Experts of a small language model.
Experts: 8 experts in each of 14 layers, 1 pick a token, a softmax router.
Below are experts of layer 8 (counted from 0) of a mixture-of-experts language model. Rows are named router (the router's row for the expert), gate (a neuron's input weights, with its number), up (a neuron's input weights, with its number) and show model dimensions 0-255. Each number is 128 + 32 x the weight over its row's rms, rounded and kept within 0 to 255.
Before each expert's rows: "gets" lists some tokens that make up at least twice as much of what it gets as of all text; "comes after" lists some tokens at least twice as common just before its tokens as in all text. This comes from a sample of Wikipedia text that the model never trained on. Tokens count by the router's weight.

# expert 0
gets: " |", "|", " 0", " 1", " Party", " 2019"
comes after: "|", " |", "===", "==", " Party", "–19"
router [130 145  98 150 176  75  97 115 113 123 116 141 118 107 112 114 125 166 146 110 166  83 115 178  75  96  95 152 172 111  75  99 176  88 150 148 109  79  68 170 179  92 116 144 145 162 131 189 149  89 111 119 102 106  83 113 153 164 107  70  84 210 144 184 146  87 108 107 116 163 144  85  91 103 136  93 158 159 126 126 172 171 116 117 117 139 177 100 139 155 105  74 120 153 150 202 153 190 154 124 185 101 125  93 140 139  82  83 142 108 119 177 142 133 163 154  82 180 147 126 126 168 117 128 148 141 128  92  86 136 119  70 175 138 141 121 133 118 136 110  49 126 105  94 162  91 136 155 108  82 141 164 100 152 192 121 129 171 161 152 120 109 115 152  95  90  74 157  64 165 140 146 109  95 155  88 138 186 196 123 151  98 162  53 115 110 118 121 134 160 165 108 113 125  81 130  93  69 149 122 106 117 161 137 179 155 111  88 145 137  73 180 125  65  73 149 112  97 153 138 145 174  92 191 147 121 122 147  72 127 170  74 135 121 120 105 105 114 111  89 110 181 142 108 142 124 113 114 122 106 156 132  72 141 119 113]
gate13 [185 111  69 135 159 144 140 108 142 103 115 114  87 141 141 136 197 110  57 148 124 122 126 126 158 153 116  94 153 152  62 169 120 133 171 130  71 126 142 156 149 166  90  92 109 174 138 164 129 120 184 113  51  96 119 109  61  89 136 104 101  79 206 131 171 136 183 120 131 121 215  88 137 130 127  95 121 127  89 144 159  82 151  97 169 165 192 105 121 140 113 132  67 190 117 151 216 117 100  98 122 101  54 149 143 121 149 116  64 130 141 101 169 120 120 123  99  99 204 130 154 110  93  94  88 133 156 124 123 125 125 134  98  93 131 125 123 132 152 132 140 168 121 120 190 120 123 173 205 148 116 160 149 120 119 165 153 188 158 115  83 129 159 136 157 127  66  77  99 126 112 108 147 152 164 119 131 156 138 130 160 153 102  87 142  91 107 134 107 146 151 114 108  82  57  98 173 108 161 163 143  83 155 129 114  84 155 114  89 112  73  84 180 149 144 138 116 143 108 119 143 154 172 127 148  91 157 148 113 150  81 114  94  64 132 187 101 177  94  94 163 127 116  98 183 148 141 158 144 184 129 144 111 137 138 129]
up13 [135 136 160 144 139  64 166 112 131 138 174 112 169 104 126 100 154  90 132 226  94 111 102 201 138 158 128 113 134 164 136 140 156 121 158 162 152 100  74  25 101 145  81 126 116 130 144 104 111 103 142 153 177 161 129  98 163 181 108  77 129 121 130  76 178  80  98 169 120 144 109 129 139 132 140 121 112 168  70 110 152 122 103 194 107  90  98 168 119 157 139 124 135 103 153 142 140 182 140 126 155 109 155 228 184  92 155 137 129 144 128 110 108  97 102 153 151 119  97 178  32 193 121 114  96 114  68 156 132 146 124 102 163 105 143 116 137 107 147 111 118 113 127 194 146 122 105 122 108  81 183 118 106 158 148 117  98  74  99 172 121  79 133 160 125  66 187 136 102 128 140 121 152 169 207 148 134 142  97  89 142  57 156 166 117 122 144 104 151  82 129 152  96 140  89 155  73 179 138 103 133 148 140 138 118  87  66 139  89 100 120 130  90  75 114 111 122 108 158 182 113 147 117 127 124 129  79  86 109 170 153  93 136 186  85 109 117 117 125 127 130 128 190 130 122 138 141 167  59 168 108 111 109 105 124 110]
gate14 [128 101 199 124 150 150 122 129 121 130 113 136  95 121 135 107 122 100  74 110 108 100 164 136  91  92 158 120 125 165  95 156 160  94 119 138 145 104 116 149 137  91  99 123 124 138 140 130 178 115  85 166 179 121 184 157 143 125 107 154 142  75 137 200 140 189 139 175 182 176 151 181 123 127  70 127 162  77 166 137  77 124 113 144 128  86 108 158 137 135  66 156 114  93  87 109 142 137 133 134 154 139 121 121 133 115 112 145  79 134 181  98 166 103 112 136 188 179  98 149 125 152 111 153  91 156  63  73 116 126 115  83 157 137  43 106 157 178 101 137 123 114 149 129 175 148 144 151 135 125 144 120 124  93 130 128  80 172 156 132 175 137 140 116  96 138 191 133 105 132  72 158 167 186 184 162 182 162 154 115  77 141  78 136 172 117 142 159 132 142 100 101 129 131  87  88  78 112 149 182 173 154 156  93  80 104 133 121  63 155 143 136  88 179 191  81 122 114  89 135 143 100 185 121 123 147 182 127  80 126 108 171 125 108 152 133 107 120 109 122 130  77 107 124  39 214 119 119  96 217 116 111  99 148 189 156]
up14 [126  87 189 142 166 134 139 138 102 100 170 116 113 122  68 200 130 138  48 143 153 133 112 123 139 132 154 111 156 104 126 117  96 179 126 101  65 150 175 144 134 124 185 205 140 112 154 119  98 117 141 144 204  97  82 133 143 138 118  59 135 121 167 138 105 190 130 156 101 121 112  77 160 122 100 101  83 115 184 119 140 122 142 131 105 161 137 117 125 123 133 163  34 147  99 130 153 153 142  89 143 133 168  74 153 105 114 152  98  84  99  56  76 129  88 171 125 149 129 183 142 138  54 140 125  83 100 134 143 127 124 133 178 118  98 117 145 115 161 128 115 156 190 175 170 107 181 143 156 105 139 146 146  65 121 176 111 108 129 161 186 178  99 116 146 142 124  82  95  87 165 149 138 116 101 114 127 149 153  98 124 104  92 139  91 108  79 164  88 123 119 109 170 102  93 120 157 116 134  77 139  64  98 109 155 142 132 116 149  97  79  78  94 158 111 134 120 166 115 123 130 142 132 154 183 151 157  95 131 172 174  93  75  98 147  60 134 179 168 197  48 107 139 164 111 162 112  96 107  95 108 156 141 181 107 159]
gate15 [153 139 156 211 104 157 101 153 112 121  70 160 150 123 179  88 148 158 151  94 175 157 159  98 104 152 133  78 119 112  77  78  87 140 186  97 134 214  95 100  83 134  80  96  97 105  89 158  65 140 148 133 167 175 174 132  92 105  95 155  80 103 124 144 114 136 129 109 105  53 148 123 131 124 147 147 161  99 156  87 189 141 172 149 175  88 116  99 110  80 115  83 176 121 204 158 160 190 126 144 170 102 159 123 150  77  90 170 137 144 129  95 171  91 160 172 151 105  79 129 140 127 175  97 112 123 129 142 120 165 139 133  97 155 154 152 136 119 134 154 153  70 149 175 104 140 115 118 108 153 143 140 148 148  78 153 120 120 127 185 123  92  84 132 141 157 103 113 165 110 118 124 122 187 162 151 161 143 128  88  51 110 158 114 135 152 116 138 109 128  88  71 120 177  64  88 164 176 115  39 152  94 122 146 112  68 207 133  62 116 110 124 122  98 143 145 140  94 155 112 118  98 152 133  83 146  86 135 139 142  99 120 122 157 124 135 117 165  96 122 182 169 180  87 115 114 135 147 143 118 143 110 149 111 100  74]
up15 [128 114 107 122 148 175 150 100 177 142 108  84 181 164 135 131 105  71 142  85 135 163 191 100 110 119  83 122 111  68 128 137 164 139 141 130  71 119 155 134  30  92  80 115  69 113  66  74  50 124  98 108 119 174 129 133 115  75 136 160  82 103 113  86 152  93 113 124 111 111 144 146 155  76 172 111 120 107 123 138 130 102 149 155 119 128  80 110 127  78 112 129 123  88 152 119 101 124 164 116 153 126  92  87 161 119  93 141 129  73  88  88 100 132 141  87 198 122 133 165 113  93  91 130  88  81 144 121 157 168 173 169 126 139 137 154 193 144  81 145 162  80 210 108 121  81 136  69 143 128 142  88 180 141 115  91  86 114 159 132 139 135 125 150 158 135 192 139 132 147 160  94 184 195 143 169 194 116 103  82 149 146 174 170 167  66 100 157 118 131  90 111 132 147 114  78 158 107  91 110 146 102 155 163 111 150 152 142 112  88 136 123 168 167 158 174 113 122 128 178 137  82 146 138 165  93  64  79 137 113  92 138 135 152 138  92 132 118 126 173 148 189 111  60 160 115 151 129  84 120 114 108 173 130 110 113]
gate16 [142 136 159  93  87 108 124 184 155 123 118 119 173  97 132 129 113 160 132  75  82 130 100 158 153 139 192 116 181  84  99 150  89 112 124 138  99 131 128  77  95 171 109 143 153 104 156 170 136 103 112  90 139 141  84 103 155 140 159  82 114 119 133 117 198 152 100  61 137 158 121 160 172 148 161 127 124 144 133  79 144  92 136 112 121  72 121 127 199 115 178 110 165 153 101 150 143 174  99  96 134 179  88 138 146 113 143  92  85  86 141 158 152 159 142 124 134  76 166 156 123  94 180  73  34  87  95 127 157 118  89 122 130 127 157 106 103  81 172 107 162 166 116 118 172 126 135 115 164 131 104 108 182 183  78  74 198 100 137 122 109 160  35 128 103 131 194 187 121 107 106 126  87 116 149  83 157 117 141 134 192 153 155 173 118 107 157 137 135 132 113  92 123  90  92 166  70 183 137 164  99  93 113 165  82 142  86  84 105 110 130  81 113 167 125 144 185 117 150 165  92 137 156 137 134 152 144 205 100 141 148 160 101 141 164 118 100 167  99 133 178 159 134 173 153 106 117 159  95 157 192 150 101 112 120 101]
up16 [151 141 160 120 158 201  95 104 145 159 145  98 134 124 142 143 142  97 166 108 133 120 163 170 161 147 106  87  69 156 130 116 142 104 143 159 177 139  91 112 140 118 118 112 137 134 126 122 135 150 213 190 121  76 114 108 106 188 158 137  97 162 134  52 114 161 139 161 127 166 171 130 129 145 183 129 150  88 103 106 151 161  77 106 115 147 139 158 152 122 183 171 130 122 124 135 100 138 159  98 203 138 120 126 126 186 143 143 132 143  84 106  91 105 165 121 179 196 112 142 105  76 128  94 148  86 100  91 166 145 146  63  93 113  95 152 100 111 131 134  91 139 164 182  87 126 120 107 132  47  87 136 158 141 129 168  36 128  72 121 128 100 134 143 124 115 179 140 160 185 114 102 114  88 102  96 143 116  87 114 121  96 128  87  96 125  89 153 107 148 122 146 210 113 162 143 159  95 174  94 117 147  83 126 147 100 146 155 162  77 156 112  58 135 130 103 201 139 128 108  82 109 127 126 174 155 168 120  91 104 121 106 132 207 109 133 152 124 105 141 147 102 124  41 166 247 139 125 138 139 127 141 135  94 148 148]

# expert 2
gets: "\n", "-", "ly", "==", "===", "to"
comes after: "\n", " ", "-", " \"", " (", " re"
router [135  78  87 121 153 154 105 108 122 119 139 135 143 158 106 155  83 148 116 152 122 103 170 144 132 108  96 114 145 133 124 114  85 164 147  66 117 123 134 129 142 130 113 120 118 128 112 151 123 147 115 125 180 188 187 160  71  81  91 141 165  78 167 166 133 135 170 157  78 136 136 161 169 132 149  97 100 129 150 127  67 171 145 208 138  88  56 114 116 123 116 190 114  95 132  97 140 199  88 186 104 124 126 128 114 118 122  45 112 136 119 144 134 133 115 151 130 140 187 156 142 100 118 156  92 109 139 201 183 178  95 101 100 149 115 194 123 130  95  66 158  95 144 144 116 179 100  98 120 179 169  67 125 105 173 176 143 111 174 159 144  90 141 184  92 167 138 121 157 104 122 137 128 132 120 131 103 101 183 187  78 105 170 118 149 132 192 114 127  90  95 164  96 104 184  86 142 106 141 103 111 130  69 175 137  94 130 126 213 128 107 125 130 175 195 125 146 149 110 116 159 134 166 130 133 199 157 160 105 109 133  89 116 118 138 133 114 151 180 216  83 116 125 150 115  97 132 118 160  49 137 115 137 150 178 102]
gate5 [159 182  91 127 140 144  80 177 194 151 115 153 149 107 137  67 164 121 111 175 148 131 108 127 162 129 147 100 129  87 144 113 142 135 163 109 171 120  92 130 157  51 110 176 112 131 179 142 167 118  67  80 125 123 125 122 141 165  76 101 143 194 131 105 159 164 195 145 109 128 130 162 139 159 144 141 154 136  96 135  96 169 164 178 105  99 165 147 141 108 150 165 147 189 144 129 141 189  73  89 138 200  98 158  82 132  67 129 183  62 137 144  64 106 113 149 148 124 145 153 105 177 106 108  99  95 166  99  86 134  82 111 124 120 100 163 179 147 102 150 120 132 125 122 127 157 101 135 148 162 128  63 112 138 118 169 132 150 119 105 111 141 124 158  78 149 121 104 211 128  62  78 144 117 158 171 181 118 121 119 169  99 115 113 124 130 126 107 103  92 142 123 145 169  92 131 185 134 179 213 124 101 161 150 134 103 137 132 148 113 129 163 159 145 113 116 178  77 165 119 145 185 144 150 119 107 157 135 123 164 152 103 142 134 154 100 158  78 183 121  83 183  82 162 135 123  72 197  99 207 115 120 150  75 133 104]
up5 [124 146 121 156 150 151 179 137  94 162  74 144 134 150 165  95 132 129 122 136 123 126 175 185 131  97 148 101  79  97 110 178 112 125 134 201 137 104 119 115 139  80 115 125  92  92 126 113 150 134 190  99 135  84 136  82  89 188 110  80  95 139  90 111  63 141  93 108 105  93 100 200 157  84 156 138 116 159 161 113 147 129 156 147 103 157 156  91 117 106 162 109 117  90  59 126 104 124 135 103 129 112 122 171  97 111 130 144 114 151 185 171  96  89  81 185 143 162  85  90  92 138 124 114 151 120 154 152 174 122 125 170  99 126 138 117 119 108 128 159  97  57 163  73 112 145  57 125 118 110 115 104 158 157 171 105 116 140 134 113 128 213 169 193 167 172 141  55  72 169 182 117 170 127 121 175 129 119  98 151 147 109 104  94  93  81 148  93 108  89 113 163 160 127  36 150 144 102 124 176 146  81 140  70 112 167  61 153 141  70 104  88 120 145 106 141 136 118 105 117  89 101 157 109 162  91  82 131 127 105  79 124 121 100 109 124  99 143 187  59 163 132 158  73 113 142 113 102  66 124 130 149 105 127 105 144]
gate6 [148 164 171 112 100 150 145 171 135 133 146 204 155 192 139 146 100 128 165 146 124 171 118  91 140 152 119 150 116 153 127 147 115 164 148 128 154 103 101 147 122 118 127 117 115 133 192  82 145 132 130  94 139 147  96  63 115 114 107 157 146 224 106  75 157  73  86 116 155 128 144 126 134 181 114 144  79 187 145 135 139 178 207 139 165 141  89 101 145 131 139 111 161 102 172 152 108 121  68 206 127 160 133  77 158 139 141 176 142 164 147 160 122 126  99 111 111  93 108  63 133 141 140  91 156  96 153 141  71  84  90 150  76  99 103 122 136 123 149 157 127 169 148 132 113 195 110 118 145 111 110 147 133  93 109 152 145  94 143  84 130 120 101 126 157 113  83 138 143 119  92 164 113 148 169 155  92 118 144 106 149 107 155 179 176 125 163  70  95 137 157 122 145 115 171 218 152 115 187 155  93  56 130 190 160 159 143 120 159 187 162 189 118 128 155 151 128 140 100 127 108 152  71 118  76 162 122 175 129 111  58 134 185 169  78 149 160  93 152 138  86 170  93 186 134 163 148 146  82  69 105 124 118 121 176 128]
up6 [172 114 139  87 130 188 131 134 149 144 171 118 112 129 136  43 165 128 130 108 115 148 129 109 132  13  98 111 174 112 104 143 159 108 142 120 133  98 176 123 161 119 151 118 154 196 153 198 132 121  79  88 101 145 111 105 124 180 122 163 162 131  75  95 125 147 182 136  96 229 121 149 129 107 171  97  76 111 143  86 116 102 125 145  97  86 141 178 139 162  96 155 153  79 101 155 175 172 119 114 189  87  76 121 165 146 161  79 168  71 133 122 164 123 159 101 166 163 145  95 118 149 162 154 103 128 150 157 129 187 172 162 125 102 177 125 173 172 140 136 134 101 146 137 135 106 162 129 104 169  80 150 122 132 115  73 154  89 119 129 127  51 167 121 133 136  76 106 132 141 182 111 160 142 159 139 148  94 148 140  85 145 162 116  77 138 163 155 119 132  96 149 140  72 142 107  95 127 108  95 141 137  95 143 105 118 119 164 125 115  93 133 137 142  98 133 177  76  75 111 198 180 123 132 133 130 138  65  82 158 172 128  81 101 123 130 111 121 140 134 141  87 126 159 143  84 138  97 124 168 130 168 115 106 152  14]
gate7 [127 118  96  85 164 101 157 121  83  99 132 117  95 164 135 103 141 182 145 122 108 226  93 131 137 110 128 113 122 162 109 104 123 152  90 157 117 144  89 118 162 136  82 182 139 128 132 111 158 188  95 157 149 111 144 159 116 122 106 189  77 129  77 108 113 155 128 205 153 158 137 172 100 122 186 123 108 164  61 110 140 146 139 139 123 158  93 137 148 112 105 148  50 129  95  75 134 153 118 163  78 109  65 143 154 162  77 150 164 157 163 120 152 102 125 137 106 141 141 161 105 133 110 186 147 118  94 114 156 102  98 117 158 131 162 152 139 106 159 109 120 155  64 137 100 158  68  82 112 104 151 133 140  37  97 116  90 156 121 141 125  72 113 112 103 133 149 172 157 124 116 170 185 173 115  87 122 166 116 122 154  61 122 152 147 135 153 108 129 131 119 106 135 109 106 135 104 120 114 165 191 176 173 137  91 134 163 167 179 122  75 135 151  71 201  84 129 158 192 151 111 114 180  62 120 113  95 111  86 102 133 136 204 151  87 150 144 128  88 146 114 121  83 203 195  96 142  82 111 132 117 111 123 135 195 151]
up7 [132 111 102  89 140 137 111 188 172 129 107 176 120  89  86 168 141 110 117 133 105  86 131 200  81 145 145 133 147 131 106 147 128  85 132 121 202 105 118 101 171 151 104 134 177 132 159 107 133 170 106  90  47 103 174 129 120 151 166 130  94 140  96 140 128 101  95  98 143  90  86 146 157 123 166 115 127 193 134 134 141 138  85 126 101 118 146  97 129  97 113 116  93  59 174 163 128  90 141 154 110 131 112 103 137 103 153  96 170 102 161 101 148 166  94  79  93 169 127 115 146 100 103  67  94  91 128 169  87 116 160 162 181 124 165  93  82  82 186 128  25 152 173  84 134 160  96 173 159 139 137 107  80 144 154 136 185 134 126  91 134 116 109 123  87  61  92 168 115  71 172  99 133 180 133 115 149 132 136 135  72 169 134 126  88 122 173 137 203  77 169  97 150 157 159  72 167  72 112 125 134 100 145 149 122 134 194 106 121 142 152 181 115 153 152 119 103  92 112 112 117 170 137 114 119  76 116 160 173 150  91 109  86 114  98 109  94 155 143 124  75 111 141 149 115 183 150  96 143 208 115  99 133 140  77 114]
gate8 [108  90  98 132 161 122 135  87 117 119 123  84  80 157 120 166 163 121  78 146 175 202 131 121 114 115 149 109 161 115 149  98  57 115 141 166 144 134  99 150 134 187 129 162  93 131 167 126 136 134 115 152 123 121 177  54 142 106  99 119 164 157 160 114 137 143 118 176 113  50 168 117 162 136 161 120 120 139  48 152 153 140 142 162  90 152 125 184 130 107 173 120 136 140 143 146 162 119 106 126 137 147 153 112 171 136  65 137 134 103  81 166 123 146  34 116 124  81  97 126 117 149 113 144  98  71 108 188 137 129 198 136 136 115 219 178 136 160 115 108 183 118  93 106 164 102  73 122 171 181 137  86  85 100 120 105 148 129 136 161 115  82  78 115  82 137 127 153 172 133  94 150 148 163 121 184 149 158 153  83  96 176  94 168 133  87 140 118 170  94 143 153 143  64 102 178 143 150 135 182 162 134  62 121 101 165  97  68 104 148 149 131 126 137 110 137 128  99 152 122 139 129 113 174 109 140 182  87 153 131 169 127  73 123 182 132 127 108 191 127 173  83 147 151 117 118 167 184 162 164 176 189 115  99 117 101]
up8 [158  98 118 170 134 164 128 136 152 111 134  43 123 121 148  87 155  88  78  98 135 155  56 122 190 111 137 162 106 123  96 158 158 136  94 126 153  86  90 143 161 100 132  67 185 186 132 139 154 176 113  85 198 123 110 174 158 191 112 116 101 157 123 144  83 121 127 168 141 164  62 106 152  47 171 148 132 124 144 112  83 143 102 111 147  89 160  74 141 140 157  70 116 154 121  89 143 118 161 109 141 110  90  75 119 111  97 151 190  87  81 129 139 137 136 136 134 105 100 121 134  82 111 141 137  93  92 101  97 154 129 139 151 190 144 130 124 120 190 122  68 126 119 148 128 149  88  90 215 152 118 131 114 173 120  62 176 131 151 122  95 159 147 169 134 108 182 130 121 137 131 146 178 151 141  71 151 187 154 111 165  60 131 148  98 120 133 116 118 146 117  37 122 147 129 101 122  83 115 147 102 118 118 151 162  83 152 124  92  76 158  93 107 119 115 128 112 176 147 141 162 123 111 150 141 130 113 121 103 146 142 175 137 111 208 172 124  93 117 134  94 207 143 114 140 113 101 147 122 111 108  59  69 106  77 171]

# expert 7
gets: " the", " to", " The", " his", "'", " he"
comes after: " of", " to", " on", " and", " in", "'"
router [101  77 129 102  59 114  42 172 162 129 138 164 160 101 133  99 174  89 110 107 145 176  61 165 172 151 168 153  80  89 120  64 125 141 127 160 141 142 149 168 111 132 128 102  60 119  30  76 118  93 161  96 102  74 125 139 126 157 118 125 149  95  72 100 107  97  58 153  95 110 145  74 150 127 142 149 149  65  90  82 121 122 138 139 129 113 108 115 136 118 173  96 135 149 142 125 117 101 126 137 104 160 128 173 106  85  83 219 115 140 126 135 107 125 122  99 166 124 115 187 110 170 157 126 148 111 127 110 148 138 116 114 103  56  93 140 108 123 106  89 138  94 124  78  92 141 144 111 126 153 133 111 143 173 146  81 122 121  71 104 123 146 195 116  65 132 147  92 129 128 135 164 120  91 135 149  82 127  44  97 144 109 112 182 137 159  45  59  96 156  88 158  84 155 170 101 142  80  60 103 114  58 132  94  84 151  85 130 114 103 146 103 104 138 159 108 137 154 139 129 138 116 120 123 108 148 112 117 174  40  88 159 130 110 114 123 111 140 129 116 173 136 113 133 113 143 144 138 154 149 150 134  77 102 140 177]
gate0 [185 149 150 107 184 183 139 153 132 183 107  52 124  99 129 161  91 146 140  57 149 122 135 191  56 138 117  89 119 146 126  96 163 162  89  98  94 127 107 107 107 122 114 130 119 102 122 144 104  36 173 123 118 173 145 137 106 113  99 108 180 146 118 129 179  97 154 162 141 132 113 170  92  58 110 158 120 148 164 144 159  78 124 163 116 136 117 145 123 131  86  93  80  89 121 151  99  83 117 173 113 148 153 141  81 127  83 162 199  97 175 102  99 180 106 192  89 148  96 125 107 156 127 145 170  53 109 165 147 174 118 116 142  95 165 132 126 129  89  96 239 137 131 114 131 121 131 150  87  73 137 189 165 144 162 123 104 139 136 130  68 117 140 126 137 119 140 159 144 115 133 142  61 101 214  91 151 161 130 131 116 131 133 105 108 138 159 135 134 115  99 151 129 107 138 106  99 120  88 127 116 157 129 165 148 139 150 168 145 147 163 136 151 113 108  92 171 114  62  96 106 161 120 121 146  83 179 125 116  75 119 165 108 113 113 152 211 143 124  94 108 166 104 118  30 168 127 134 170 150 109 177 117 169 130 117]
up0 [232 115 108 121 135 128  70 120  88 142 127  97 120 118  74 126  83 155 124  93 191 147 123 162 154 181 150 144 120 140 135 148 116 144 177 171 154 132  81 138  95 139 120 160 167 187 144 134 169 146 169  74 113 144 107 115 168 113 133  89 135  81 162 124 153 161  99  80 107 152 117 152  77 120 135 161 128 171 129 123 169 142 106 151  48 136  80 100 165 104  48 153  85 165 141  97 144  91 101  92  98  81 205 108  45 132 122 115  85 151 132 125 138 177 110 182 138 139 148 136 137 120 129 211 136 182 147 149 130  92 141  89 107 129 107 118 153  74 130 160 184 141 112 137  96  86 141 113 150  91 113 194 167 171 122 155 150 116  74 123 129 127 118 116 181 101 148 100 129 128  93 124 113  84 209 121 104 159 106  95 124 146 116 123 138 105 132 175 176  95 133 136 101 174 151 100  80 154 135 198 121  69 145 167 169 209 160  84 155 102 132 189  92 158 115 128 134 116  98  94  91 140 105 191 123 120 147 126 140 116 152 157 107 135 140 164 134  95 143 111 121 108 101 159  99 124 181 145 193 153 155 145 173 135 148 129]
gate1 [138  97 159 163 144 107 185 166 123 138 128 152 125  83 124 111 127 185 112 115 120 136 154  96  93 143 119 122 113 123 116  77  95 131 160 108 159  85 167 169 159 105 100 161 126 149 108 145 129 135 107 125 133 157 135 153 167 148 168 203 129 171 127 199  71 149  96 106 166 102 140 160 173 113 119  64 191 169 115 150 142  91 128 175 137 130 120 154 112  91  95 176 118 115  83 160  84 201 141 121 194 118 110 132 122 125 138 100 175 164 168 106 174 108  97 129 142  56 166 127 144  89  78 160 108 145  96 108 103 112  91 215 164 159 140 134 117 118 136 141 126 149 201 123 189 105  90 162 178 175 177 123 153 144 154 143 140 132 150  96 173 150  54 124 162  81 161 190 104 142 169 150 147 109 119 115 118 139 136 121 142 123 133 115 122 132 166  76 107 128  53  89 143 108 145  98  80 103 112  95 103 166 152  83  92 152 100 143 139 214 154 133 142 106 115  99 191 105 116 135 110  90 174 145 155 148 115 219 169  87 120 110  74 115 162 137 140 136 116 145 144  87 157 183 164 109 124 100 212 165 155 135 123 167 141 123]
up1 [137 109 132 121  97  63 164 122  62 154 185 131 155 158 159 144 157 160 126 134 127  89 130 169  90 147 137  97  69 110  65 166 117 142 115 160 173 167 153 126 144 134 166 170  63  77 135 111  96 132  97 124 107 140  71 111  80 152 146 179 126  84 149 125 149 119 115 143  96 101  95  96  91 156 160 135  90  98 148 127 139 137 139 137  76  97  96 141 137  66 117 121  96 153 166 152  80 146  97  64  97 107 156  94 150  94 137 175  94 123 135  62  87 180 119 162 100 128 113 117 125 132 131 173  94 150 123 144 124  98 147  96  95 143 141  59  77  99 111 152  97  94 143  82 138 148 138 143 213 179  96  98  74 100 150 159 122  83 117 154 143 139 139 105 149 104 179 135  84 160 100 153 159  81 138  62 115 123 127 130 116  95 153 127 145  58 156 134 227 171 147 140 108 157 131 108  69 141 130 177 105 158 147  71  96 158 141  84 105 154  88 107  72 107 157 140 124  76  83 168 137  89 118 117 119 120 147 145 120 151 117 166 147  81 131 110 159 182 120 158 128  37 172 114 147 112 145  79 125  92 139 175 203 128 109 138]
gate2 [ 95 143 138  82 129 158 120 110 164 111 154 142 141 156 104 145 165 114 150  18 112 126 120 152 121 124 126 112  94 111 120 122 154 124  92 145 111 129  94 109 146 152 224 133 103 213 134 144  92 132 196 127 179 154 117 152 166 111 126 120 178 120 139 153 123 185 132 101 115 151 132 122 141 123 169  97 149  89  95 109  86 123 151 196 222 193 164 129  50 112  59 123 166 134 121 143 119 106 107 117 129 117 132  69 126 122 120 144  89 178 199 134 156 102 180 120 123  82 150 126 142 158  80 126  55 134 101  77 130 158 138 130 134 140 124 121 106 134  93 111 156 159 148 155 149 162 117 119 105 113 128  73 107 152 181 181  56 162 156 141 104 160 142  52 131 129 101 113 135 147 140 113  97 118 117 143  91 134 105 178  98  54 168 138  61 120 108 151 126 173 152 165  60 156 112  98 106 128 125 135 112 114 112 100 182  57 112  84 159 134 169 114 155 137 176 114 157 169  95 120 141 117 147 131  94 120 140 211  88 124 164  34 173  54 152 135 102 119 106 135 143 122 104 100 114 114 128 124 140 111 145 131 139 113 127 134]
up2 [111 102 180 164 111 118 128 102   0 104 131 104  95 122 144 177  49 147 141  94 136 117 189 157 111  95 124  96 115 168  91 119 176 112  74 130 133 139 136 118 181 110 104 199 136 117 143 125 142  68 104 202 157 129 134 136  56 149  55 184 149 155 124 154  95 156 128 134 115 133 125 157 136 141  81 137 117  95 104 190 107 152 203 158  71 115  81 104 101 131 111 177 119  92 140 128 154 167 123 106 141 113 134 130 143 151 110 157 162  89  87 150 156 120 140 130 126 118 155 100 117 110 108 153 148 154 124 185 192 162 171 153 101 151 129 137 126  97 137 108 138  89 150 108  83 147 147 122 123 119 143 138 127 158 131 234  79 145 141 144 153 130  67  89  98 175 131 141 130 207 113  93 136 166  97 158 189 102 144 111 148 113 125  97 124 144 184 141 134 143 146 120 142 129 113 123 138 106 118 113  87 141 182  87 176 113 118 136 156  89  22  98 117 105  81 139 194 147 106 138  89 113 149  92 136 131 129 129  90 181 154 154 130 146 108  70 115 108 108 157  88 111 134 147  85  83 137  72 114  84 101 121  88 166 104 131]
gate3 [ 98  84 162 191 175 148 151 171 152 162 154 114 165  94 134 157 163 159 136 142 199 153  97 101 119 145  65 115 121 141 121 110 156  89 171 112  81 112 172 136 133 141 104  44 114 119 113  77 173 119  99 179  61 166 145  98 128 132 157 112 167 145 123 141 114 100 124 185 222 120 147 118 117 150 109  56  94 130 132 168 206 110 236  79  95 142 103 104 109 172 115  94 151 120  85  96  81 133  90  98 147 128 149 120 192 142 149 171 162 205 108 105 117 119 122 146 159 162 109 159 145 113 124 146 150 116 123 168 141 148 128 163 113 117 141 142 175  75 142 146 182 145 114 174 135  90  66  88 112 163 167 130 141 117 141 122  98 102 149 137 146 166 129  74 152 149 142  62 122 102 145  83 168 196  97 121 110 129  75 147 149 110 108 152 138  83  95 106 151 121  65 130 135 147  88 123 132  62 156 149 161 133 129 132 120 114 143 152 111 142 108 130 176 105 156 162 148 156 119 145  87 162 178 155 109 124  58  92 137 162 145 172 154 132 180 144 147  91 124 109 125 190 184 157 153 117 114 129 175 154 150 119 136 146  90 137]
up3 [115  80 174 131 125 163 141  93  86 114 108  79 177 180 157 128  71 103  83 123 113 128 144 140 155 114 161 112 172 139 102 144 161 102 163 120 108 111 123 119 152 109 123 114 153 164 119 129 193 148 112 175  96 120 136 139 105 124 186  84 169 126 211 144 153 109 106 168  97 127 145  90 120 113 103  72 119 132 155 123 167 122 104 102 158 124 125 110 165 115 112 114 123  63 186 152 127 148 105 176 128 142 132 149 135 106 161 155 110 145 162 208 117 104 110 139 130 140 108 204  71  84 136 157 131 146 157 174  83 169 128 130 139 153 128  87 108 151 185 114 137 131 120 106 115  95 123 134 118 104 148 136 176 115 155 155 180 185 197 155 130 181 160 144 145 165 172 126 123 165 185 110  76 176 137 149 122 128 114 148 172 108 101 134 113 148 127 176 133 154 175  74  99 159 133  91  73 117 201 152 128  88 155 124 152  89 162 108 138 111 134 145 190 118 115 172 210 115 136 101  98 146 108 158 158  91 150 146 215 156  91 113  96  67 106 209  90 165  93  54  87 175 146  86  87 138 126 179 100  92  89 141 135  87 146 146]